python train.py --n_layer=13 --d_model=192 --n_experts=64 --experts_per_token=2 --d_expert=192 --d_shared_expert=0 --activation="tanh_gelu" --moe_layers=[0, 1, 2, 3, 4, 5, 6, 7, 8, 9, 10, 11, 12] --router_score="sigmoid" --normalize_top_k=false --routed_scale=1.0 --balance_loss=0.000477 --balance_bias=true --router_noise=0.1 --router_cosine_scale=14.0 --init_std_router=0.0152 --lr_router=0.000862 --n_head=2 --n_kv_head=2 --head_dim=96 --vocab_size=2048 --norm="layernorm" --norm_place="pre" --norm_eps=1e-05 --positions="rope" --rope_base=10000.0 --rope_fraction=0.5 --qk_norm=false --attn_scale=0.102 --tie_embeddings=false --parallel_block=true --init="normal" --init_std_qkv=0.0361 --init_std_o=0.0 --init_std_up=0.0361 --init_std_down=0.0 --optimizer="muon" --lr=0.00644 --beta1=0.93 --weight_decay=0.045 --lr_head=0.00943 --grad_clip=1.0 --warmup_steps=200 --schedule="cos" --final_lr_fraction=0.03 --batch_tokens=[65536, 131072, 262144] --seq_len=256 --doc_mask=false --train_tokens=746900000 --steps=5585 --dataset="wikipedia_en"
Below are experts of layer 3 (counted from 0) of a mixture-of-experts language model. Rows are named router (the router's row for the expert), down (a neuron's output weights, with its number) and show model dimensions 0-191. Each number is 128 + 32 x the weight over its row's rms, rounded and kept within 0 to 255.
After each expert's rows: a language model's description of what the expert responds to. This comes from a sample of Wikipedia text that the model never trained on.

# expert 50
router [140 163 139  66 216  93 141 116 156 165  78 137 166 149 106 185 130 129 120 138  76 111 103 127 187 150  98 121 157 205 104 148  85 161 121 140 155 195 210 145 142 109 114  75  82 150 146 148 137 182 140  82 115  80 124 137 193  85 123 154 101 150 136 128  79 124 121 101 184  69 101 157 148 124 153 123 152 129 102 138 143 123 107 114 166 161 167 152 169 140 135 123 159 176 138 127 128 106 174 118 111  99 162 107 117 145 121  99 135 124 132 116 158 127 122  75 123  91 170 105 121 129  78  87 134  65 137 126 105 123  88 168 111 156  86  89  67 163 142 166 176 119  72 172 100 149  70 122 123 107 117 185 161 142 113  93 106 157 145 123  91 135 154 135 106  50 157 134  91 115 140 177 159 118 140  59 132 149  65 197 146  93 132 149 121  96  78 129 138 132 113 129]
down0 [140 154  92 106 146 124 164 127  90 144 101 130  80 114 166 168 132 154  70 107 188 214 106  63 126 120 146 168  94 118 143 174 143 106 106  89  94  93 133 123  98 161 119 179 139 103 127 118 153 163 103 173 124 104 142 142 188 107 143 184  98 143 109  89  69 120 173 127 183 149 129  92 150 142 148 138 156 111 150  51 100  99 141 107 127 110 124 112 175 141 196 132 132 103 165 114 183 175 130 162 128 130 143 189  87  96 140 108 123 158  88 138 105  86 112 102 203 107 118  87  40 129 192 119 138 111 158  99 103 126 101 101 102 134 147  96 135  95 113  67 130 168 194 149 200  87 139 140  92 118  82 121 130 131 149 147 143 116 135  50 181  92  94  80 133 164 121 117 160 100 126 107 141 106 108 127 110 163 144  96 170 142 124 117 143 157  82 193 143  98 143 132]
What it handles: First pieces of words split into subwords, like ous in ousted, app in applaud, educ in educated, ph in alphabetically.

# expert 40
router [102 114 135  99 193 119  60 117 168 135 113 147 100 147 152  65 118  91 132 125 148  68  80 104  90 174 159 152 109 122 155 117 140 124 121 175  46 154 111 172 115  74 122 145 112 170 163 173 143 159 141 106 129 144 164 161 122 131 127 161 108  99 176 107 139 127 159  84 132 165  85 132 151 120  95 175 191 139  98 159 136 167 163 120 153 151 114 158  64 116 133 176 190 177 142 123 119 138  89 163 163 108 124 159 106 138 124  99 127  91 130  87  95 134  96 141 132 185 112 104  68 140 104 136 149 156 125 160  79 150  98 175 160 112  77 130  68 180 155 116 191 141  83 182  57 186  59 136 150 148 113 195 148 112  92 107 102 170 149 149  57 155 136 130  83 106  71 113 124 130 149 133 142 184 131  70 133 122  87 147 125  95 122 117 106 116  98 145 115 128 107 119]
down1 [127 202 170 120  95 120 113 128 137  86 153 112 120 111  93  91  89 159 113 137 142 167 139 143 125 130 107 144  65  44 124 135 112 118 145 162  75 162 109 179  92 118 191 116 148 145 138 133  68 145 104 120 112 148 189 144 121 117 133 172  64 131 178  98  89 147 144  62  89  68  83 148  92 151 117  77 156 137  78 192 160 112 107 101 138 176 132 146 138 145 206 139 135 163 153 124 123 147  82  96 158 120 128 162 144 129 142 108  61 144 199 177 125  70 133 129  87 139 130 125 121 104  98 144 123 179 202 116 158  86 126 136 114  99 137 113 132 114 160 122  74 164 116 203  92 140 146 111  93 116 163 127 153 162 112 186 164 129 157 124  98 144  72 115 131 163 104  70 146 138 116 162 119 127  95  87 117 139 158 149 113 130 189 155 125 151  93 183  87 110  75 110]
What it handles: Sentence-final periods, relative and conjunction words like that, who, but, when, and common adjectives or verbs such as main, describe, large, public.

# expert 38
router [128 119 129 147 151 130 173 125 148 173 160 118 154 192  92 118 110 103 103 138  92 125 114 130 104 149 163 147 167 118 131 201 128 104 138 113 117  96 106 179 109 163 107 129 134 104 166 140 122 156 109  86 131  76 125 138  88 143 162 134  68 141 155  63 102 121  90  57 130 145 118 152 143  50 106  90 119  68 139 122 104 115  96 118 117 167 126  85  95 140 143 162 164 118 124 134 168  66 157 166 188 209  82 113  85 147 108 100 136 105 124 172  77  67 101 136 117 115 189 119 127 117 143 107 213  61 141 163 128 153 106 157 153 165 109 167  49 175 175 127 112 136 134 169 104 162 138 150 143 171 100 159 139 106 144 126 171 134 143 186 117 123 159 136 148 117 149 123  94  98 120 156 131 168 110 119 130 140  62 110  84 149 151  63 144 161  92 147  35 167 123 141]
down1 [111 105 151 197 103 124 158 127 118  99  89 143 160  94 112 149 147 150 136 134 177 132 187 145 118 122 120 157  96 118 133  89  87 151 155 113  51 110 102 110 140 138 136 162 191 160  91 152 136  48 102  56 109 189 123 121 198  57 119 158 139 189 116 157 145  95 156  91 120 179 117 142 182 149  95  83 118 122 106 159 138  93  98  95  67 131 149 112 153 104 161  45  62 150 128 108 125 126 120  63 144 148 199 130 108 104 179  87 134 176  92 121 113 168 139 149 101 106 140 158 143 129 172 104 125 111 125 136 135 108 131 149 127 154 124 137 107 145 113 130 167 145 139 114 103 116 128 134 148  59 143 112 166 135 115 127  85 110 211 136 140  98 115 103 109 117 122 113 117 151 109 173 107 145 174 153  80 104 190 169 130  79 141 161 142 159 165 141  60  70 122 194]
What it handles: Pieces following a capital letter in names and words (Bobby, rugby, Ezechukwu, Genre), plus capitalized sentence starters like As, At, And.

# expert 19
router [153  95 126 104 102 104 104  84 134 149  60  97 135 174 122  65 104 203  65 159 140 138  69 184 113 155  94 115  85 174 112 119  72 175 164 130 164 149 111 145 142 129 135  96 187 127 155 187 199 102 138 112 115  90 128 110 145 169  88 148  98 102 122 144 150 125  81 171 181 163 147 171 116 173 118 141 154 143 155  79 118  90 138 124 149 149 126 111  66 102  78 135  86 141 142 160 145  91 105 153 142 185 108  71  86 144 161 129 138 146 153 151 151  92  98 128 107 137  96  71 126 134 118  92 176 123 145 110 112 138 128 170 153 109 101 139  42 146 179  94 105 162 146 166 122 174  88  98 109 127  75 178  65 131 143 120 112 130 152 126 104 159 162 122 129 132 115 146 103 127 137 143 169 150 168 141 176 135 105 169 157 147  71 158  49 134 105 130 113 183 102 180]
down0 [142  99 180 125 166 135 123  77 123 120 124  91 140  90 104 141  76 162  94 191 148 150 121  78 154 104  54 134  88 157 150  96  95 122 149 116 129 163  86 112 153 131  40 116 117 149 145 131  71 152 116 114 117 163 114 137 158 166 126 133 134  72 150 128 114 140 114 111 110 130 135 149 164 128 170 134 163 134 129 160 114 147 166  41 152  95 135 117  88 162 167 108 106 176 137  81 160  95 134 145 116 193 134 120  76 134 152 126  61  81 125 173  92 149 112 136  97 123 120 124 122 104 119 144 180 202 151 177 116 179  75 155 116 113 123 108  71 168 123 153  96 176 133 150 117  68 168 151 112 199 179  82 171 101  57 121 152 174 140 194 156 133 128 137 175  79 141 121 144 138 119 142 178 116  99 125 116 104 123 130 115 104 169  34 150 103 153 108 119  86 125 150]
What it handles: The word in after a noun, often in election, district and statistics text like "seats in", "district in", plus bare space tokens in tables and lists.

# expert 28
router [179 112  90 140 183 164 141 135 123 156 146 118 129 108 123 126 155 167 104 173  92 152 125 163  89 135 134 139 132 140 107 135  79 155 116  93 122 145 127 142 148 168 139 135  85 139 165 119 134 136 138  68 229  77 151  61 145 162 131  93 109  89 136  92 136 175 107 110 163 119 109 142 182  81  98 165 156 124  74 134  49 149 178 138 160 115 109 154 135 137 101 153 128 111 117 160 173  97  99 133 147 189 113 135 113 150 203  82 172 108 126 114 128 100 102 175 183 131 153  88  65 173  91  55 132 128  95 164  85  85 170 109 119 150  94 136 140  99 218 153  96 144  84 137 119 112 153 117 161 101  88 148  85 118 165 152 134 127 150 145 117  91 104 113  73 151 175 208 105 110 135 136 134 143 128  85 169 140  92 152  72 105  95  89 123  87 119 178 107 147 106 108]
down0 [ 87 161 123 151 125  76  91 138 139 102 124 146 179  99 158 133 141 153 191  53 130 190 120 123 145 135 111 139 126 112 143 124 132  35 127 123 122 165  79 145 135 104 100  86 147 118 165 117 104 101  93 181 139 195 118 140  98 124  98 130  97 109 148 133 190 132 105 136 111 145  92 149 187 137  70 139 151 103 133 160  98 145 141 122 115 126 128 120 119 100 160 110 165 146 153 101 130 150 150 149  63 102 153  94 166 139 121 134 120 154 202 148 115 162 133 176 163  97 158 175 176  78 117 155  76 165 126 109 152  68 118 101 129 122 131  96 117 168 168 125  86 121 173  96 136  73 109  52 169  93 135 116 105 145 134 104 161 159 127  92  85 219 119 121  81 117  90 171 133 189 159 147 125 143 115 215 120  58  57 139  90  91 139 118 143 110  87 134 141 153 111 162]
What it handles: Word-final -es, -ers, -ies, -s endings on nouns and verbs, as in canoes, competes, Sounders, Rhapsodies, and sometimes mid-word u.

# expert 45
router [212  88 149 100 176  84 106 104 172 135  72 117 174 155 158 113 146 109 117 111 118 108 133 101  85 108  96 151 121 148 115 165 118 140  72  77  85 193 207 151 111 120 142 119 126 147 175 114 135 113 137 119 162  85 116 137  51 125 161 110 103  95 124  84 163 126 108  98 167 192 145 120 154 140 170 184 138  74  84 149 156 141 180 132 124 166 137 120 124 135 121 180  95 182 119  96  96 147 112 152 160 131 124 132 109 121 159  95 162  51 146 124 156 137 111 144 170 205  51 121 145 131 107 128 133  85 100 182  76 172 133 108 126 104  92 114 118 117 200 126 154 107 116 146 111 141 110 154 184 121 125 185 141 150 126 155 136 155  93  93 119 149  94  79 159  93 165 151  73 144 138 159 102 192 137  47 143 123 117 163 115 155 110 108 101 143 112 110 108 162  96  88]
down11 [176 124 104 149 149  73 166  83 132 144  87 135 114 143 106  50 108  89 102 185 102 146 110 118 159  90 119 107  90 140 114 154  85 142 105 125 176  86  91 197 162  98 148 106 133 193  99  35 106 140 119 106 126 127 143 162 129 140 208  81 141 167 115 127 112 113 137  98 113 132 147 183 150 136  89 109 131 122  83 137 160 103 200 173 155  91 101 178 132  82 106 101 120 118 140 167 184 146 178 136 166 148 128 123  79 115 166 162 120  46 117 147 133 152 137 143 146 132 102 137 170 112 111 100 132 148 134 143 115 122 148 131 175 162 139 116 178  71 124 162 113 146 149 113 180  63 142  90 185  57 137 128 165 131 137 132 107 150  83 134 134 110 142 190 124 106 107  96 141 114 149  94 158 128 156 160 111 150 116 120 115  65 167  73 105 102  95 120 221  97 109 135]
What it handles: Closing parentheses, brackets and braces ending asides, years or measurements, such as (2002) and (342 m), plus list introducers like "such", "including" and "like".

# expert 2
router [219 111 132 140 114 164 152  73 151 153 133 132 159 161 146  83  97 114 105 188 135 104 159  97 159 123 113 145 151 114 108 125  99 183 113 121  64 159 118 141 155 150 157 181 105 192 157 193 156 137  59 106 126 125 117 107 151  71 131  83 135 120 139 135  87 119 113 131 106 123  47 151 120 101 181 163 135  80 139 131 153 100 172 140 108 179 109 169 139 116 144 130 153 142 106 103 114 137 169 162 130 127 209 153 120 193 205 125  96  77 157 124  71 132 129 117 135 181 115 128  72 187 148 109  98 127 140 151 157 104  74 144  60 123 100  96  81 106 152 157 130 136 100 108  60 138 132  82 200 158 153 122  79 135 144 126 121 109 101 100 111  58 118  78 162 140 114 154 123  91 123 180 148 134 162 106 150 119  98 140 126 127 116 137  95 140  92  93 120 198 118 117]
down0 [ 95 143 143 127 104 115 104 192 113 115 169 154 121 141 115 134 130 163 158 144 105  83 119 176 117  87 109 101 157 152 106  83 129 140 117 159 158 144 189 118  65 115 128 122  65 196 181  90 192  86 134  80 224 127  79 129 121 120 167 106 160  79  96 108 139 161 161 154  99 171 167  99 137 110 151 103  99 134 182 169 141 126 130 107 137 121 154  71 108 117 118 106  65 152 143 142  86 105 105 149 149 114 139 105 156 147 178 108 185 180 145  89  96 135 172  98 142 164 100 151 131 128  86 142  75 108 127 126 142 106 223  97 167 147 132 126 200 152 108  40 152  81 123 124 149 143 160 145 116 106 116  68 117 180  95 114  98 165 173 124 104  99 116 145  48  82 125 121 107 180 124  88 146 113 153 118 127 134 127 154 123 163 126 139 130 125 125  82 157  85 134 101]
What it handles: Bare space tokens, mostly a lone space before the next word in running prose (division rival, human rights), plus blank table cells.

# expert 34
router [148 119 116 132 143 108  66 148 134 157 120 149 139 140 149 138 142 140 119 143 136  73  86 187  68 159 161 168  92 103 151 166 101 199 144  85 166  94 111 141 139 167 135 165 128 142 133 201 145 123 121 152  98  92 133 112 128 154 125 128 137 134 104 138 102 140  79 115 111 111  95 166 238 123 165 107 151 158 141 130  84  91 178  77  94 102 184 139 178 129 136 190 125 140  67 116 119 110 129 175 107 116 145 163  84 117 171 116 127 103 143 176 104 142 144 123 128 109 120 102 169 111 108  61 155  78  47 105 110  51  96 179  67 114 112 153 106 124 138 111 178 140 112 101  97 220 137  98 142 121  72 127 144 138 120 123 154  93 127 103  81 162 112  98 146 107 184 180  58 119 121 140 165 130 126  97 150 128 129 163  80 123 116  92 110 142 160 141 140 159  85 176]
down0 [182  92 153 139 105  84 128 166 125 134 124  98 114 121 165 138  96 111  69 104 177  87 137 159 165 132 157 118 183  90 137 130 136 115 124 129 133 103 119  40 116 174 121 125  92 159 151 197  78 106 167 105  98  92 155 132 117  88 161  91 182 127 134 153 181 124 166 105 128 119 137  99  82 189 100 164 113 120  70  74 113 125 147 111  75 122 119  94 111 128 110 146 188  84 156 186 127  94 139 179  91 185 205 113 104  96 107 138 100 143 189 139  97  93 177  91 179 140  96 119 145  73 127 156 130 158 171 112 117 161 121 155 160 108 105 180 135 120 158 113 100 173 121  95 136 118 144 235  88 162 141 134 102  87 132 157 151 143 113  76  73 123 154 197 154 145 111 113 107 114 127  91 142 137 147 130 153  93 110 100 165 139 143 109 130  80 106 108 160 138 131  67]
What it handles: Line-break characters ending table rows, headings, list items and paragraphs, especially after a pipe closing a sports table row.

# expert 10
router [148  89 132 171 145  93 127  66 194 104 157 117 167 222 153 104 114 138 136 135 161  62 137 126 140 154 160 137 156 141 116 154 136 102 119 106  77 154 102 189 159 149 141 130 116  99 213 112 153 172  85 116 135 108 161  89 148 161 136 180 104 154 105 104 180 108 105 110  98 148 145 118 190  71 122 184 131  97 153 159 156 158 140 131 123 112 130 111 108 119 115 131  80 121 124 106 161  91 149  68 100 153 147 149  82 124 184  81 162 140 170 162  90 138 120 170 155 149 102 139  96 158  91 132 129  34  86  64 121 127 107  92 160 162  96  68  87 155 144 133  93 156 106 138 109 151  45 106  87 142  87 170 136 119 158 120 195  90 115 164 161 140 177 124 115 107 129 154 158  72  94 121 121 188 113 125 143 129 130  97 134 150 142 146  93  79  99 121 113 161 115 106]
down0 [140 145 115 161  96 116 138 130 136 117 138 176 147 102 172 105 100 149  63  94 140  74 115  98 106 170 144  96 148 104 131  94 182 173 190 127 135 183 166 102 160 120  71 127 151 134  83 113 120 138  85 116 172 113 114  94 118 157 124 116 176  89 110 106 108 140 122 118 172  57 154 166 138 148 168  70 135 139 158  62 154 160  85 183 154 196 116 139 103 136  86 129 108 107  85 139 128 137 141 148 129 105 125 134 149  94 110 190 112 111 131  71 136 136 115 143 113 165 168 140 152 161 123 145 126 175 120 109  63 125 110 137 152 166 166  98 177 185  59 139  74  95 103 174 150 145 122 139 159  95 179 110 150 175  91  86 146  77 109 143 170  89  73 132 126 114 113 154  70 140 122  87  60  94  99 189 128 178 145 119 114 175 173 146  84 127 178 152 126 109  66 134]
What it handles: Pieces of place and proper names, such as New, North, West, John and suffixes -land, -ton, -ley, -field, as in Portland, North Carolina.

# expert 6
router [187  95 135 125 190 137 126 145 113 125 120 128  96 104 157 103 104 112 122 189 127 136  89 129 122 156 197 158 166 125 123 170 130 155 138  80 197 120 177 168 148 132 158 101 181 138 115 163 152  88  61  91 168 131 179  50 204  73 113 160 117  82 143 149 139  70  83 120  97 130 126  99 120  70 195 130  95  98 115 120  63 119 132 119 151 122 123 139 121 158 121 133 124 119 130 135 147 142 141  99 151 151 139 112 122 217 121 112  90 138 106 103 150 146  69  80 148 148 174  96 170 126  88  67 126  75 108 121 133 135  91 135 111 106  78 117 157 134 192 129 136 161  76 130  86 184 135 129 177 174  95 138 138  90 116 162 106 142 149 123  97 161 146 132 107  93  99 153 134 158 106 148 197 167 110 111 105 104  73 135  78  71 141 129 141 178 131 132  86 174 148 149]
down1 [148 134 219 131 160  48 142 150 109 111 111 145 158 126 156 173 138 119 142  85 159 123 147 131 110 110  97 117 184 124 136 126 143 148  47  95 157 107 129 115  73 157 110 165 147 133 118 180 168 130 144 134 135  63  78 154 140 126  78 183  93  91 104 169 164 118 127  95 192 127 203 164 119 149  90 146 150 148 110  91 121 102  94 105 143 146  87 169 166 157  93 128 113 138 115 101  91 132 147 125  46 128 196 166 142 128 122 117 171 138 131 143  81 183 141 137  95  89 178 115 120 140 148 126 122 103 134  91 128  95 106 169 111 122 129 103 105 118 102 136 111 120 102 151 185 141  55 155 116 195 132 138 147 129 151 134 106 134 130  87  61 189  81 151 132  84 127 103 141 190 131 144 116 100 207  81 144  71  83 113 142 115 126  95 193 139  92 163 123  96 105 137]
What it handles: Accented vowels and word pieces inside French, Spanish, Portuguese or other foreign names and terms, such as Fédération, Société, São Paulo.

# expert 37
router [ 80 117 105 147 140 111 133 125 178 189  89  93  90 156 101 128 204 164 137 122 113  84 173  94 123 154 123 108 125 128 135 128 111 154 101  53 108 180 112 163 210 116 141  94 114 159 166 121 190 142  75  99 156 162 107 121 134  90 174 139  83 124 161 169 139 138 137 148 137 106 129 128 120  52  43 118 106 141 146 156 155 137 149  87  73 139 155 127 133 131 121 169 149 128  64 129 157 142 180 124 117 137 122 143 103 136 139  77 122 138 121 122 123 132  71 113 155 151 140 151 142  95 126  59 135 108 117 116 125  98 130  92 123 119 102 145 123 179 170 122 204 108  76 156  90 116  67 117 152 143 156 132 140 106 136 141 153 152 171 188  94 146 169 142 149 131 145  92 165 128 120 154 173 146 194  98 153 119  39 106  69 146  62 128 120 119 116 114 144 158  31 102]
down1 [ 84 164 126 167 154 128  70 145 185 119 152 166 132 127  43 108 125 149 121 151  74  98 134 153 125 128 132 120  81 154 146 127 103 122 158 166 124 112 129 118  97 107 144 143 164 153 173 162 175 154 165 142 175  38  71 153 103  81 162 161 166 197 133 136 110 134 173 145 125 111  79 133 144  99 137 128 134 131 153 134 113 183 117  93 133 117 118 126 176 106 145 153 163 166 130 163 145 128 128  83 108 107 185  84 183  83  82 189 116 134  96  99  70  94 132 116  46 145  84  28 142 143 133 127 140 116 138  99 144  72 114 114 109 127 151  90 144 115 140 170 135 159  47 129 118 159  53 101  95  85 171 141 140 109 137  70 134 114 109 169 132  97 194 216 144 136  71 137 134 119 110 108 134 143 141 141 120 132 124 130 163 162 133  91 122 162 106 129 135 136 109 147]
What it handles: Sentence-ending periods, line breaks, table pipes and separator rows, and some capitalized name words like San, Award, Film.

# expert 54
router [113  70 135 156 119 102 140  44 146 177 100 178  35 123 191 112 116 116 107 121 167  92 130 102  90 152 166 196 136 150 116 160 108 109 144  83 174 166 118 118 123 188 167 167  94 145 155 110 155 143 115  90 105 104  77  85 167  89  82 103 152  87 131 104 140 111 154 120 157  82 134  88 109 134 181  97 178 109 125 167 148 154 127 173  97 128 123 165 173 178 130 114 150 167 102 101  92  70 109 106 172 128 159 147  79 133 133 119 127 143 148 122 166 165  90 124 199 148 130 159  92 163  97  71 125 115 125 129 122 142 113 132 129 153 141 183 101 129 148 117 144 144  82 137  84 116  82 112 205 141 109 126 141 113 118  81 146 123 124 161 150 113 167 131 161 118 143 146  76 123 126 182 128 195 179  97  87 190  93 103 109 155 107  94  75  81 155  79 124 166 121 113]
down1 [162 120 158 137 103 124 103 149  90 116 148 137 128 103 106 129 116 135  85 111 116 136 113 129 173  76 150 153 124 108  81 162 147 136  89 181  85 102 120  86 115 106 114 109 143 114 120 148 131 161 118 197 186  84 153 159  95  72 125 173 168 141 100  88 147 173 131 118 190  72 134 125 149 175  97  94  86 136 146 112 174  88  86 102 171 196 131  71 124  76 147 146 159 181 126 167 170 163 172 102 125 125  83 168 107 115 135 134 140 105 101 193 128  82 146 107 172 181 139 176 125 125 101 137  92 120 157 130  79 153  83 136 149 113 186 134 124  97  95 128  82 121 151 155  98 119 122  83 152  56 112 113 138 148 181 170 100  82 121  94 126 125  78 115 167 149 112 100 131 140 167 128 134 137  92 147 190 104  96  74 124 113 146 196 158 145  66 146 126 227 140  87]
What it handles: The th piece inside words and place names, often after st, such as Strathallan, Strathcona, Growth, stepfather, Lethbridge.

# expert 25
router [106  93  97 132 143 151 108 107  95 142 118 116 124 183 104 115  85 116 129  86 164 146  80 119 117 162 129 193 118 153 141 146 137 143 185  77 117 134 162 136 116 160 149 141 151 130 177 100 126 177  87 105 127  97 182 132 107  62 163 144  76 124 160  74 112 142  35 139 161 129 100  65  89 140 196 112 146  96 115 172 126 167 156 143  89 120 143 128 158 155 110 160 181 145 115 118 120  99 160 134 122 136 110 160 128 140 127  98 147  70 169 125 132  94  85 145 147 114 141 146 143 173 100  80 156  76 102 126  96 174  97 137 110 120 113 112  97 145 149 119 166 108 118 149 131 116 130 128 146 194 181 186 115 124 142 114 172 164 166  99 147  93 175 181  97  98  91 202  74  95  86 149 120 100 166 122  79 165  99 160 117  83  98 177  95  67 151 157 117 194  54 167]
down0 [172 133 107 154 157  87 126 106 124 152 126  78 148 107  73 126 158 159  66  81 196 162 147 133 136 136  62  81  92  91 123 104 167  78 122 100 154 162 115 125 156 138 133 171 152 133 140 180 168  99 135 123 189  79 104 182  87 124 162 144 124 145 143 154 122 157 171 130  54  69  90 194 145  85 170  80 141 103 180 164 117  95 115 112 114 162 175 142 133 144  94 107 123 124  95 190 150 110  90 113  74 114 166  78 118 110  95  89 154 220 136 135 105 133 149 105 139 124 134 118 111 115 126 187 108 154 180 135 140 114 172 153 110 116 133 143 117  77 105 163 137 151  84 127 138 110  72  98 134 159 146 126 135 157 107 103 134  91 104 111 111 103  87 189 117 168 152 137 177  95 118 164  92 104 111 137  55 150 159  77 113 139  97 149 192 107 128 127 115 162 116 196]
What it handles: Syllables inside proper names and place names, especially qui, Du, ri, n, as in Fau-qui-er, Bar-qui-simeto, Mar-qui-s.

# expert 33
router [ 87 135 141  47 196 132  51 117 134 125 146 116 179 166  60 103 141 115 106 183  62  99 105 137 148  98 102 140 153 207 115 130 164 125 125  86 120 148 180 168 176 158 146 155  73 133 190 121 114 147 108  87 149 149  98 125 149 168 108  94 172  88 113 115 132  76 106 113 181  84  86 149 222 113 134 137 134 138 127 164 125 154 154 141  69 162 125 155 155 109 136 119 147 147 128 145  77  93 112  86 116 120 128 146  98 134 181 138 144 109 143 134 106 160 139  68 166 107 124 109 121 110 120 118 148 100 148 119 126  75 116 163 126 156  98 151  84 140 154  95 167 157 146 105  99  99  55 109 146 145 144 172  82  90 123  35 173 138 134 183 138 125 177 152 164 112 103 164 113 101 157 177 110 122 150 111 132 165 105 171 133 112 149 147  85  57 131 143 134 141 120  85]
down1 [103 128 151 160 185 136 138  47 104 162 142 147 129 129  58 119 134 155 155 150 158 171 150 134 119 127 105 164 135  89  70 139 142 132 138 153 131 141  71 118 147 129 147 103 160 119 153 143 179 185 119 187 151 140 132 101 113 183 134 142 135 139 130 123 133  72 143 157  93 110  95 147  86 118 127  95 100 135 124 127  94 113 123 133 129  89 149 125  89 131 168  87 162 129 130 111 189 199  92  89 138 148 150 145 118 137 131 129 177  93 153 103  97 141 119 120 152 188 123 143 106 163  97 117 142 129  58  88  70  87 103 126 151 127  87 127 171 171 117 114 113 138 112 103 123 100  71 203  53 150 133 160 144 177 130  99 120 131  64 122 170  52 128 131 120  94 140 160 114 167  51  32 106 146 101 174  92 110 123 134 140 165 133 182  83 132 113 131 206 203  97 126]
What it handles: Word stems before suffixes, such as pur-port-ed, structure-s, feature-d and represent-ed, mostly nouns and verbs taking -s, -ed or -ing.

# expert 22
router [159 125 128 107 162 134 133 150 158 101  59 120  65 187 136  99 131  41 124 146 134 147  42 163 116 145 101 154  87 149 113 160 143 115 141 173 116 174 159 186 158 112 159 167 128 138 129 138  77 131 112 114 150 114 127  99 102  47 131 142 102 136 154 105 168 148 101 121 122 138 124  95 177  88  89 121 185 115 165 195 153 101 157  86 127 111 108 137 151 103 132 150 148 160 124 166 146 104 131 127 207 163 137 114  71 124 116 152 115 105 129 164 118 136  67 113 155 133 100 147  99 131 119 139 175 121 142  80 125  56 106 156  83 113  91 183 144 175 157  84 149  99  98 161 190 121 135  84 133 113 118 132 212 102  85 151 141  90 153 117  46 127 148 159 174 150 169 191 105  89 104 140 131 151 137  85 116 152  82 165  79 147 121 110 134  74 130 143 105 161 137 151]
down0 [100 137 173 134 116 110 163 122  84 141 164 125 146 111 143  54 158 165 166 139 118 154 118 120 152 133 109 133 166 101 103 112 145 111  99 102 114 150 150  90 118 103 146  63 160  51 137  80 175 167 103  82 147  48 152 121 109 147 150 148  91 136 159 154  80 176 136 148 126 126 170 144  95 135 173 123 152  74 138 100 124  99 128 124 135 172 116 159  93 107 158 139  87  89 140 134 169 179 149 123 142  96 181 158  94 131 136 143 122 133 141 132 143 140 135 167 159 106  21 132 141 150 159  85 126 181 142  53 122 136 122 111 111 131  94  87 171 149 241 102  37 131 143  98  96 124 121 102 129 104 176 135  94 172 133 177  80 128 102 144  97  86 162 142 115  76 203 123 110 135 191 112 118 138 122 174 178  89 173 122 136 133 104 101 146  96 125 128 101 127 109 148]
What it handles: Word-internal t and t-ending pieces such as -ot, -pt, -et, -int, plus the word to, as in bigo-t-ry, sal-t, self-taugh-t.

# expert 47
router [103  88 171 144 184 156  74  77 149 155  95 110 104 117 161  70 145 111 115 109 119  88 146 113  62 105 113 133 142 128 117 212 163 157 144  89 151  99 114 156 154 175 104 198 127 158 137 166 137 139  81 124 117  72 127  46 153 156 160 142  90 181 142 116 137 141 111  82 169  90 102 143 195 145 120 101 155  83 140 131 112  90 119 125 124  86 132  98 197 114  65 131 105 145 146 112  90 113 148 125 163 121 143  96 117 127 126  75 133 123 169 113 130  83  51 124 128 133 185 160 162 172  96  92 165 141 199 128  76 104 124 179 117 153  87  91 110 123 159 108 131 138 109 159 123 132  80 147 111 159 110 208 141 127 176 174 147 151 139 160 129 150 152 104  78 114  77 153 109 131 168 128 155 113 141  81 151 187  78 147 162 137  69 106 117 112 126 148 140 177 151 121]
down1 [128 130 126  89 132  58 173 168  90 164 131 144 117 121 148  51 161  95 135 110 103 124  62 133 136  89  93 102 163 158 191 147 151 104 120 133 180 112 132 138  94 143 181 159 151 138 100 112 127  95 139 137 125  86  64  70 130 137 125 127 181 114 148 147 126 108 153 128  84 183 171 119 156 154 110 177 101 143 102  73 109 205  89 131 132  90 151 140 104 185 105 125  61 137 137 182 117 138 186 120 169 171  92 155  65 189 115 118 115 180 117 155 124 209 121 125 127 121 160 110 128 166 119  99 114 125 121 183  89 186 102 118 127 148 103 176  92 135 100 158 189 195 106  88 106 129 155 107 113 163 176 112 108  99  79 103  93 156 111  92 164 131 106 151 185 139  85 117  76 132 119  81 102 129 142 114 158 115 126 105 166 138 123 150 137 131 145 140  85  87 116  68]
What it handles: Final pieces of nouns and names like -ence, -er, -ity, -ter, -able, as in Licence, owner, Lepidoptera, plus whole nouns like service, Court.

# expert 62
router [136 115  82  72 161 130 116 125 207 134 139 108 135 194 109  77 149  77  96 175 124 106 124  90 106 145  66 178 116 141 137 151 172 172 138  69 135 154 112 117 143 126 174  76 102 167 184 167 111 126 150  99 110 132 169 122 145 169 121 154 154  93 130  80 123  95 146 106 139 134 132 159 136  86  91 160 194 153  58 153 139 169 135 105 125 171 122 124 158 135 152  81 122 125 120 106 140  26 174 179 181 111 167 136 131 133 214 183  95 134 134 140 142  92 112  63 192 112 160 106 133 171  91 124 117  98 138 129 120 126  75 118 112 164 134 166 113  99 137 132 139 158 102 173 127 111 133 123 111 154 129 165 139 132 148 138 124  94 109  93  58 154 141 134 143 108 144 153  78 145 124 167 157 154 128  90  99 141  75 131  88 102 121 150  78 131 107  57  57 171 139 100]
down0 [121 109  81 134 136  75 211 129 139 175 133  98 112 114 121 115 169  74 193  72 156 147 106 149 109  68 125 132  86 122 127 170 110 137 129 164 189 167 125 112  55 119 103 160  91 126 135 107 121 138 199 139 102 179  74  71 118  98 129 150 148 148 155 173 121 115 146  91 131 217 111 149 124 171 157 120 140 140 113  88 146  66 118 147  90 107 163  72 119  68 117 136 112 188  89 155 162 132  97 133 111 132 109 118 147 122 114 126 140  84 111 141 116 143  95 131 132 132 124 141  79 145 127 150 115 137 157 131 110 207 103 143  81 143  99 117 192  85 142 111 108 149  98 133 149 128  97 116  74  91  67 120 161 152 126 106 148 132 114 165 108 165 191 133 166 118 127 179 155 142 129 104  87 167 133 181 116 191 131 147 173 149  82 103 134 114 161 128 145 153 128  19]
What it handles: Suffixes ending a word, mostly ly and ally (deeply, annually, administratively), plus der (surrender) and adverbs like later, again, before.